config = dict(
    n_layer=9,
    d_model=384,
    n_experts=128,
    experts_per_token=8,
    d_expert=96,
    d_shared_expert=0,
    activation='xielu',
    moe_layers=[1, 3, 5, 7],
    router_score='sigmoid',
    normalize_top_k=True,
    routed_scale=1.0,
    balance_loss=0.00404,
    balance_bias=False,
    n_groups=8,
    groups_per_token=2,
    init_std_router=0.0131,
    lr_router=0.000551,
    vocab_size=16384,
    norm='rmsnorm',
    norm_eps=1e-06,
    tie_embeddings='early',
    optimizer='adamw',
    lr=0.00112,
    beta1=0.9,
    beta2=0.95,
    batch_tokens=32768,
    seq_len=256,
    train_tokens=267300000,
    steps=8158,
    dataset='wikipedia_en',
)
Below are experts of layer 3 (counted from 0) of a mixture-of-experts language model. Rows are named up (a neuron's input weights, with its number), down (a neuron's output weights, with its number) and show model dimensions 320-383. Each number is 500 + 40 x the weight over its row's rms, rounded and kept within 0 to 999. Numbers have three digits each.
Before each expert's rows: "comes before" lists some tokens at least twice as common just after its tokens as in all text. This comes from a sample of Wikipedia text that the model never trained on. Tokens count by the router's weight.

# expert 70
comes before: " |", "5", "%", "4", ".5", "1"
up0:512547484534579486553550556484575448460436528470533510456507403509572562556484458530562608476455530525557532466568562512537495459516523479511455495474497424506592514544558502534479528480451550
down0:496460448558533481518506504522504517383503498485551527577532547523474571460413546498500512464494488468564494470458515460490486514494487442472493519496517531479472553525509561499491537380524523
up1:521604464436499487466554531461493475423516489520547446433476494584485491478467591513514506463458497507510446475491512493539521465531540453618511472478486499518537451467471521457488479519425517
down1:523560434425520466480481511444524560460533456494461436471483502585495472506508496490514473530558504447442517490457577453537542536548505445455454578561480514525414565516548474496506537587480571

# expert 97
comes before: " a", " the", " an", " in", " also", " by"
up0:421458562464531456489527547533511481513539523567447607496540471573457552547527516515436426451441551530492422486544514481510537515517429528416562499548486409519509500488510536534599495534489499
down0:486527457424543529518465458482472503527489473455385497478462550550564432473554539545587516547512425487494505512508552476528504471493425590518488513506513508529498489473517567524544508563526488
up1:486546473473490488455520551543511477517547510514500444461492508522506506474504497467441473454521520519520526558484481513523488533511473496509493531467502478438529467527485541495502535528479523
down1:506536527519519502476560491539447434545523471504502479466466523578542442503607566505490428481416493461569493514464532471549535451554492520497457534464451451501523533519506453491483503464504501

# expert 38
comes before: " |", " of", " and", " in", ":", " for"
up11:606492480474495501563489447487515548534460508455483604550508493497462449479484596497468499482505540555545540471435580519528519491571473544482544501531512537526410580446508517547406459477522521
down11:558509491523528411486450435539505462540435430514529440536505515441496524560578508479450394512532542423534484488492494503535473514622473481511465560453535489539481490518506527577439457489513536
up12:557546573497490468551547506533503532525551477560513482488457527446544509530486471441492488457519557581499540465536457533460500509517535533480459567510557527437581503567508565559505486417410486
down12:532569448571448466539514476502464514405537529555483487539472481474560468480534525524513509495519482519429482540549467529484510478659487531555546494549476474553531554559502503525456515484544515

# expert 64
comes before: " |", "5", "4", "1", "3", "9"
up0:550484467575507509490459484508475457422427512548477465553463523465553421489489533552489524545458440540517463470507552510462494470513591479438571477458465482454533524506519495464528543582468492
down0:440483489521533501482487472514482452536483521558517409534508496508510505524498469489493497464465503503464435495580540474497458504498471458461512496514511470527546600473460516467508456486517530
up1:524559476557506475458509487473549449454544489521470509453589521527510484521513520544501514515543504505537553510532462536544514506542482503545529541523488503513471436466485513527428432434498496
down1:521520526539437593444522508480500497567549533518463498417531566458535564471505538483559546475500477466531520509545428527498502509496467551452530424496561516534540524441446493459546462469460472

# expert 6
comes before: "|", "-", "\n", " a", " well", " part"
up0:504494525587539522465460572459515470475500527490456505543493484541483513576462486503486439450470583511551460520526501484504521528564539484528447507472506528481506467431481550551493463493525472
down0:430518513509500502465552503477440466479517551532494468494517513513460450481510490459552463564492489469464552497417507535502435476555489474489415487520471463532528416453502411494452508468495528
up1:637470508480571491516570498492465368498480545428441483553535570519490562515439477468464501490515496566478564492535484467583484619513514490513497467511431437514484536548491543475423490526496496
down1:509462455421504486496529509589483553541595555492409518524485476508519422460473503466470537498523463530475498468466532493455500499510491437510468554483449568516501431521490541522583522511508524

# expert 2
comes before: " the", "|", "The", "-", "In", "=="
up15:508561433490487520455498461495509518543513447491491513461473470591527435499479469500482461528505428541502464535484467524559512495499605513492510544471512455419535520478534580463553419557509589
down15:573532535456479443502470532469559458430476457498510484524505523495512508508527467450566557540540476428487550593472517501421486502449489499511485545552502522476505474529441504578558444452476526
up16:503492499466448602530505474466528441506486538466507524449488499510517512466480540457518526595555452538478556564480553472476469564501473424475417470440546502534504464481430509474612508550517407
down16:488468545482464437382510519516494485579511521463460420481485471524536527512402507482421518514562522422472513548446524491463530592482493536443471518497560525498511560486602517525428471477489505

# expert 54
comes before: "\n", " The", " He", " In", " It", " She"
up0:507477490522487554478548476549419477475494475538461539521585531510587514538515418541517520470496555461544521577456473534506498486533509511514470524550472525478517598480455471560418517556493459
down0:500518494447481501518494500542460408511468477443450486500544492493538489414503535494484429510529501525436480448458473436479518441519550460532478456434508473548441508489552521493472465448485532
up1:524553440507560496508498498521527534503422567549619540454485521486462521546480514561478472491523499527497541489480516512550491593509462547489541503534478474458530510458469603529515475548505528
down1:514468455528569417563460501578503562551485488458429530458438481507481532497443513530517470474443534515431540457505526488539486454467480370436510475429477506489425545524564486504527497536490463

# expert 66
comes before: " |", "′", "5", "4", "3", "1"
up0:579571491538579550498488469518546534581448503463468465517428482452525522423396497447466473406375507526489501576497565521538467472562523502494471475521487575467500544512431470551504446538478488
down0:565482505626517452471494516601459497456497431489464461498472506453532495497538436465556535477496470562388479482483495476521489488457540467467506548514499519498472525501533431481468492536455473
up1:563480444470550545489500535483455544544549456483483526421498525435557440522487517506563470524428513474499457474444586494555497516535532533480490437509492461473475485447454458500514509429536486
down1:503533512500440518504474521511464555506539603523429554475458516502520501469447491424512434499501482495529461488540470605527458433476461485480480472507466468513537467525517464444504500547494456

# expert 102
comes before: " a", " in", " by", " as", " to", " on"
up0:459520455425456515446551454425467523478483542476517373555450451518466496536450549535427502495510524502514541507464532506428446479532582481476520432536487516515464333469402459441516477505492459
down0:448549519479457477484520462468461505484491452473532519545565484452532517509565537499533505456543552542444490523518498456450477467395525539568449492522476467466493482495541447459488507509527439
up1:574485597562515535486528510495516524529473538513429508467518483523451565539530544522393493456500515442512543558509512515560497515541534544531516534466471558501612504523499557494476455513519541
down1:427515501487478473535519457529465479531452508521452510569579469556471507565470494494474522515556542495545490451423558459471529470467517519421523460515505498542519530514471483534460499468497490

# expert 14
comes before: " the", " a", " his", " other", " their", " years"
up12:521511540486499524469625502594496430511490546494471496535549482517444579468493450442460556463536432505492468485511470545462436526522510489534491461540429490535531486453498491547471514464461449
down12:473550522494511490507460520523496497434567550473585505536486524470490530551545450421477476484550491464586503492542562527482541443369479512503459506425550497601504470489423542482487437511439463
up13:503591532477519515462547476535523524527508487544523443510475513480523449475483550456500511473472434515534491497545562469517510488536477490495427437501538532478521498497550509442483512527547480
down13:502481530515537516543548556486526432622498469498458477491518399454513469515509563488526519493424505427488638469481484401508512568488477464489468480485555530527497466543535520512478488433469510

# expert 11
comes before: "-", "|", "\n", "The", "=", "=="
up0:495472531445529505508502469590495436415517606531409490461422466553491546568590514527516553489559409482512519436580516539508486570550500493538464563509531486486532467540443455435482498543522497
down0:521545560533553425472526472587416476559517550452458528417467469559453532499442525509480507492489469497453457456569503506437560487480503524550464497457463531494475509522467483546513512459496489
up1:574526446517436482545446547438510463542574465498375467520508487506462449525475456474525436506567451511508507501405470545467535521470475491489484461513525510564531488506488445512488544502459501
down1:536480450502613470503573476470495494502467550480507489460542521505469570505488506480486504467492474503426460458500539483485473412577569415470458516493500408472507488532528405474430550490483463

# expert 75
comes before: " the", " a", " his", " 195", " office", " order"
up0:469518521531502471517516469475432476549460555507491599560503478493451514512482471466513524534504449543450446564570518481525454538481521498559568465512504477498547471520548526524538442527508512
down0:505546455474532457496544529560459474503559551474440581467527533507503538431526498455457549506509464441553529490462514491500538494420519527511592479560464474489561521530564478499513538545461554
up1:535446501551468492517525543498478492466434421454523471465499463526461398612443475514573482558535410479545457539462487517479514438516451486488444519506515498509458492512469486424577546483602482
down1:475498487504536463466519492545566543435543499458406399534508470514514614460462467515434513460457503579458480464527493519542488525490499531561504498511487511401516519499518481524432469488454529

# expert 15
comes before: "-", "|", "\n", " the", "=", "The"
up0:420554474536462497464540475494472471469493481531425461552454451466550443430472494488465471520527489552505433470422525532440474503546545528436433459514483530484524508496511478416459548443542512
down0:509505474497464506505485497505474464513477544481562517520542495490500538579530547513456503486530439477547499500506489451478506544522484470532483517417501548536465511525525495468410480510418482
up1:512589480593461509514473447477430467523486537485508494476501535523499451477452496547522452533494413488513461484506525560413481522505536537473540513513501547516492535456611469444509481491553503
down1:478499526499503428438403456491520513443493473482465514548450469463534488564478501519478430548465473543494456507488536522536454532405484492521470462483442532434468531474522468494470505538500409

# expert 18
comes before: " |", " 0", ";", ".", ":", ","
up0:445455531498491433482562472540498529475504380518512482509472554480519452580480490533510525502533553512485463483454595496545550565559527561582552462488486509489531424522492510525487564527513536
down0:480533469496488530433480520457465560381515563493524519533470564510516461501613522552537553413486508455513530490564523493454462494490465510539496468564432550465493503488467434506503522530454531
up1:485485520501513488467543509495513423519517476524523466542437496501528432555480472542603541555465500470518423446508511497525552522530527437554507513543527527520488453499510497542584433504585492
down1:374480520463431491437457500562518474505488487512507496522460503573471484504574520612488496509501479483525483481462512490511549450435467486497450543501531514491509430470557472507451485468499516

# expert 58
comes before: " |", "'s", " was", ":", ")", " is"
up15:543458512464459498478520553516478524491521558499476502468491510552456458529496594479533545509545559596478533520455499530522587487582449545501483485534508541455496480570555497521537430462514488
down15:560422538464454521418453463538530481445506496504502528545542558422460492443515546507480425502577539482439495529476514562514506492556548417422522478574425528485480528599476563526524473519459506
up16:494565494520530477520508443451494519528458468561486544520475518453447501531472498536481446574562412434465471476390492480534477562469503475500500457498475467458450477504527479482549488523519439
down16:526485504457524480553467523550508485575526505469475572462525499478406459468536538471557503495506551476435448548488467489436570549458490471508497550532559546474517487534490458500558556489456498

# expert 62
comes before: " |", ")", ",", "'s", "}", "T"
up0:553462530478564452498512473459534501510476620511537464502485495551445497535477553552575511525446515509499407501465552543500463517524561476527424473489571497461563474415456561472444441480537492
down0:569586525498512510491429529459423533433490532503526523522454523528464526457574519551504544478476504482489474475423478556556493463537498523552549518529520476572528529495435497477513478493546508
up1:499464535479548528519495491434548515521451482475505560515528489483485527471462570465493473524548424511485512583478517576569523492463534436478626448568540490483467564501542528457521583532466541
down1:473495524565519486487601476459452446571550427530515505398561539460479500559506540404492444437509473492454585488584451482491512514450523541482537497454519515546456524479565493488484494545484442

# expert 27
comes before: "\n", " of", " ", " is", "°", "–19"
up0:532475477468518529468532520554526526449511531550453466510548523534509547444510488496455423532474492446540506482433540540504456531516492485515575431551431437464549509505549459499476497481486586
down0:501470598492452529454487533537561474573530528494496463535456477478474499499546536455456449439465461560477514498525539555582463575522538470574493532492569464492566550435491489515433487512474529
up1:487504510552525468523475540502493523510398459553546561467487553490503518501498427508496519557517445444584438489467490536581481502505491591488498546525538523478466495509492504483592531452479528
down1:450527467520505502486455614540494457563444489449552478487438509514468518443572542474542513546547542416506448593472565546583499528549502506503445506550473477566472472473475492575477506517445481

# expert 74
comes before: " |", "5", "4", "′", "3", "1"
up0:554512465523559511580486470497479449550436485505465460500519439514547484459488497467535549527514539498503479508428502551560525552503542521455446524547482405475494545471609489456530499569523445
down0:470471526568497459448502495464511381520539449492496459423457426432542532523435538492492489452518477480492565525469480536510456530452536474567511527400504488520504558460491479520406465529460490
up1:536489501577530486455437514469540497507487580446530539469462427512439417570504535514509456436479546537500479416479482536505421482472421468454498520486473492409640421483551486490538467466488485
down1:542506507514442484539493549470465456525523507552471535542473512505535520461545499507508436512498567558519539442495503454492528413561481530497497536522466485588463497440497472485458525482522447

# expert 26
comes before: " of", ".", ",", " in", "s", " and"
up0:446507452450458441465540490424444511469503492470523478495474549413486430511503420524506520530502418523490453454492502535513370563561546519528541451523536420427539456443511467542467462462460461
down0:476491485502443497507469554512491450469527475454517503539541438469491481433480536500515506449541445521470492479545560550468438443571475485553459513494465485466445523536554488584450401516511537
up1:515459535561513532450568558546539444395479560479502479536466533470489558462464542451508494505501563510468485555497487498522508550540428517472520500525527462524423484470460574595487497481494459
down1:463503513575557476511487494468514436514487523545555474474460508484502490464540600427519521485526552484410501527506502543516436523566502467532530493471548475489559503555527476494478573530522448

# expert 69
comes before: " the", " a", " his", " April", " June", " October"
up0:489505437488445495519504531498549537469455509518463585529565499487479500525554477541500459527482483519539478505513516508502538562493474486490506547514487498509477474529497489563530520522494499
down0:465478536499531481557497495524523544579490474543459525524485534554486557481560463421492554506498531502561467470508457552510472565576449490507496451518495464517520548440509540491475540487552552
up1:516525552509501588525500507460520456497432444436516530439354519425451499470470456521523526481462465460470520495548481533480533529484524482531414476483547540505537451491502490535531490490474501
down1:480484475493519574534541490493484504465562472514518524493502470453371492502546497518518534457479488467517536564530472490483535546429543514497496528532554530490502477449461525492552464442637546

# expert 1
comes before: "|", "-", "\n", "The", "=", "In"
up0:504504458541441527448525463434519480461463524497539518430509474516505474452520433536528575453522457439495451493531472489511510527482495525459457505526487530521558515474460573521516531500519500
down0:494458509528496476503465531529546479473456442501534488494460556514528565504539428504510449524485514508510522468467422510503457510542465443512490451595522484530487479489558535516465508488522543
up1:468487498494511545451526430522511529468483530425532450522473564460473494559519572463507448502475463509506528524421510485487527482564443561430476504480528464527570562465561433453485553544456468
down1:471545484532486568489465465522461545554549464470526519480479514518461496515511506532499486563442515526514496531411507457454542542557473541512559495507441469527543477475517482444467540556489579

# expert 3
comes before: " the", "|", "-", "The", "In", "=="
up0:500511472476421497537568555409551528461513610533434484484489460509518478506381497501478498494560484486470524495486511569464553485508536509543511469404467522479567554530519488465560531504524404
down0:562543490465480477440424544468573504433535476501522527470493486489481527496463433571517450538467512512444468492489572461500474551499518465477541537579441428469498560543485606532485458527566577
up1:525558510485442483533521527507521486502527520502477500531459484557499469502437451489549486467476586591507495478511507504504514504502509562475506471573436445397501452503461602549524481574461485
down1:467504498542509503478453532533466554528531379484536485482474506534491514557513561450430560533568524561487518453577523512470429529568519476445533477508560495517544533519480487563515516532468512

# expert 31
comes before: "\n", " ", " 0", " 1", " 2", " he"
up15:438422479591591526503568451540575512489521496544474476498509479479490519558484495482555496464544531472488523587486561473513493541555467540518482489565506461468521503528515547590514567427480463
down15:485504439466455485492481566532485523526524427507457495491429564516455502426513527533462550466511474533483462417519446489460475448538602493557421536536518587454524503464511515454418505552438497
up16:508586487506495455478469504465489444473537452556514427534529453517460576480499426472566453479530431496523493506452573457438541485483490503494467480493479455499536498496495485528505451508438516
down16:466471548467536466422469486498529442499531464512461466518494524534497544464509429438492579459493456463508474500548434551541532506471525527527534449531513561429521501547479454483527468480505497

# expert 115
comes before: " |", ";", " –", "er", "',", "'"
up0:435411494531563446501546497508469506502428431576554491604500573506504447486460450543577492535540523547536444505407464574507529519528527477566511471637470521550470489466463452530539573486447495
down0:498463498542492499522473599565468502515540514438474583519475444556435470499501482496441565512510493487521463511491531498537436506535468504477492514477586491473505496501495475474526436526538437
up1:521523588514493572459493516466504468563462480509490470454466527465453523523442459483475393436524550555452549486404469491517514554541516444489521507536479540449486519500490519473525540570544477
down1:510498428523512523471520485565483497503541566484449516525469520457522524515506492536508527515416542515537493475510576500526545508488494543451492474434517482491560469465525496493487487521476500

# expert 8
comes before: "\n", "-", "|", "The", "In", "==="
up0:602470422479512546522460561477499464454466521438546468455476521516502520473447531570461537467542460562525561553534456576535436461501534561575489525548414482499544531578427528535507536543509496
down0:520523534501558525509472488482482538455526547530532474460506536456455522473495524503505485571560497547449570523564441651494504493423497541466570541498549431461539477525512546522511537499487536
up1:529544451517463488441529515510572444534503523488444536460499522521529533559479528449491487449512442486582460497521517519509460541498430470552474441521489459609466452385486504544537531483487532
down1:468567428519462473462437463492551496462514503543531470586517575567527537479525462461473423444495477514475457533478532521528472460494489483513514568517534527544540557538497540457395493491511561

# expert 41
comes before: " of", " and", " in", ".", ",", ")"
up11:541556453499495453491511452518502442463528480507456494556536526498569471524500520502553530585545476495509497457540488531492558480526485488460510536429516463555514508424613506532528489475452546
down11:525485489521523473617488530582503492545441573500446491536489506503519556475429447500481503416554552510608488529511495495488543522525549568550460496489582532524501563432568509573456509476554393
up12:516564488456511567426579436495548490522435444452452497492501517522510492540483527538486473454531508503531466416475440534497542531546461498494497514589530562502462549465515518485499536493502587
down12:498587392496476512547498414472482477510490565442501437507484469503487529476511499500473473457504487479498445470504517401495540529513474464511502560560512415528434534492446535547441472461463534

# expert 68
comes before: " the", " a", " his", " 195", " July", " March"
up0:506517472469489505438529566514485468491522409549526465495489544527548509507507518522506532425520443527488502455547550530465387528480463483444535458501505497526544561520541454444586598518446465
down0:519502546541499468539479473495502545484484519557449515525496495521494452486514502548506469489435544520558417478522451575522498502463443536477504495509411462474406486456498532482505524426592567
up1:484550522468567448536491561562479511532387455493489440449532454470477538545509558523483524528478490526483515452475476498447460525504545465458515538528489493486496419462513466444517497469421495
down1:542490502543460453480423473521497500475528482438465496566512476467456531528443502459479436515524538533479423510494493504572491529443475510550479466491446456464484513445602427470481545468534527

# expert 67
comes before: " |", " /", "'s", "}", ")", " (0)"
up0:474484582534462513511552452592489474522529490542453464487493496421427471526504484506492450511462460524512460525577490577515558522504446523539495538557468479491515504489464492513531471515502534
down0:505481494453546430477522430512519385468421505486546535510525493524528553563508548492538522476434478545471434446471538499539554506523448500543466530507548588582441565509514472500494481564406464
up1:520453430454592570524479546458496507557558484558536503515463464507535472528496466492485461448555538542571497538521553533492496534522525555532497434495492479425509456450576532521525475508501489
down1:527568429486495487499507435534511509442443417477457465524495476470471480487471538505540424473525571439513488495466410488483496497527569453495477449505545551526536502504509508507509491528476493

# expert 104
comes before: " the", " to", " on", " by", " in", " a"
up0:568498478498507551451506464568497535494466543504547473561454481431499505521521511548498478467439446590530421428483537490526460479551513513515442460512519539477482514511549480570529514562557547
down0:520542559555497564440483505452501445568525426499551510573498433475440504505476412451516448554477503499441466554495528554487471530436497467562482516542394429564428498512522529528434482480528478
up1:476519448521581539542542457466505471559452473505509520563446502521493488575424463506494460513436529604538445498506534495480482500422491523537602495420475487480499567452565486489432561489453492
down1:524525501490510504552522489533544459534410453497549400473513489497463516592493482502485521443547440456493486488482507436451503538486509499506526461466520399533515460565506563499481525484509443

# expert 52
comes before: "\n", " The", " |", " He", " In", " It"
up0:444546476492525489504498458453478548462471492517489483567590474448503441562488531497444513457433462485410442457430525568491482516463529547461455447434470504457546476455541480514529478411511552
down0:567443545534402517491404491467417468496506508506458438529441543512381510499572448466510536441494487452419450406552476525544506462500475524494480506494498475465564528565524528490463506552401476
up1:460546479558509576485580499478522492487493468549503539471547544496459504502455515535397587506517537457549545498497493502510439573503517504418570562538543541554540432496536551477588498490548543
down1:360513585553536458493450476469533476518491461447487482524445452515546550466530481523471605481479496475537482493538470464490470486568520491507563494428412560557416541466505393498534525530469459

# expert 111
comes before: " the", " to", " by", " in", " a", " on"
up0:542500510534549500467459512435512476475516571528523503502448419565499422472518466524559460446476510473522452514495539508486470485492468467507495466477561489509392460495560448463454532493516540
down0:535440510499479516423489525522510448554488515540507505486475465476478537543474515534537489473522519467471432525531442501524445567454484529563538465438509551491502559517571528479445464542549465
up1:553556554493512488489507471465523466457507524467448553480472434521469449415479520479560439541476537487505566504522503483543501447559484467459512477421518527518455472544466509454524520492516573
down1:526518516519504546512484561525481489511517518589487495524501507503535527464443469521460496615476480456476437529510498450450476546523460503515514545471471460510554431491524530468482532574492499

# expert 113
comes before: " |", ",", "ing", ";", " 0", "s"
up0:492485505472553503534483505507520425513469533549534547488545486481469475602446457479479453523526473504549511517550467502485436440528495460494492474560481547504522497473494478520418470488506504
down0:420565536497510446547471437593493564472472523510422552497538517560523522477514564500488502520473463497523533492549470427517499499515536454548521533510487486476497472488525591532420481494506501
up1:477512531509560429466517484480513478492504524513472545468460523552463517502474546552509454492418494546569424407526542602485449523532536496449482491578516479424564475441534519544560377500487521
down1:507547476498519505527498448500459548444498515468403538543540506531531486494560521487552513571535456417509472507497490510524490470481538470542502449552477482458390503501527449488450539455492559

# expert 30
comes before: "\n", " ", "-", " The", " In", " It"
up11:546531379568489499458477514504451561495479503491456462429461492559563477453403521586491469493510456506498497502498500534519497561496519524450523622572596500437474441432534578563499518504538508
down11:522504500434506491511487558507579419509453471514558535529497458497477525445487508468467503503545526433545493442509515474491472566467507490546438500552566506432487534497499490562488485495512516
up12:468499527485448433527537457549517526433479533495456537425425492498495413524439542451560461494576465509453537548552470519524521522502477493494454447535507538406492455611503460466467472503483496
down12:492551579497508499512456492512491536528495490570432496500553511475475511507464498457534492475445562520476528530557523575528494538463524512479447469469510570493496498469499445610504473515520526

# expert 17
comes before: " of", " and", ".", " in", ",", "s,"
up0:529531419513557503512518478479436498522484523535447465475527492510474471533518510486523581556514499503505529486505566527465442544500567545497498560598491510494498567478523505446481560448482487
down0:473511449531529456463464478571469508521480510482542518488483545515526549493471525574458495571460509487511496478504554465546509531401464459517555443515425489498503453491538471437521495435527512
up1:503480523513503457515445517427455540502552514419496506501483458502490499591484485431517461488493517455503492494503547531474579492540519538487517541528536466478484529471528536483558553509504454
down1:566581514469457531546500485525494470489455475547477524474561482447537478457448523450464488463441523505519509575392415512421495513477550532527574444448491453499508439442474570465485453503519492

# expert 23
comes before: " of", " and", " in", "ing", ".", " to"
up0:523503527515511529501509508549518469523497526447513554516544489448542499507483523522495531470557429552484549497533490490488437532523481553429511436569475517394515448492448548475533523504458541
down0:503535553508459421417522494462475458443519536533482483545535509504508567481506442476474458416477487541427545461542498463548502511524485463576478457539510516433545527516537538503490489515509529
up1:540481489545458500503505523464546512530580477445467502533517490466483483478554474513543534474445425430502473491476526541476516516509484508455559424490561433533475569481533461489522474493454530
down1:477514541572555520561497498482508471496531499462460550467542559497490490507554450564572465504554481510558486492480452554529516537550531530461467516455597502455476474528464512523445515422525488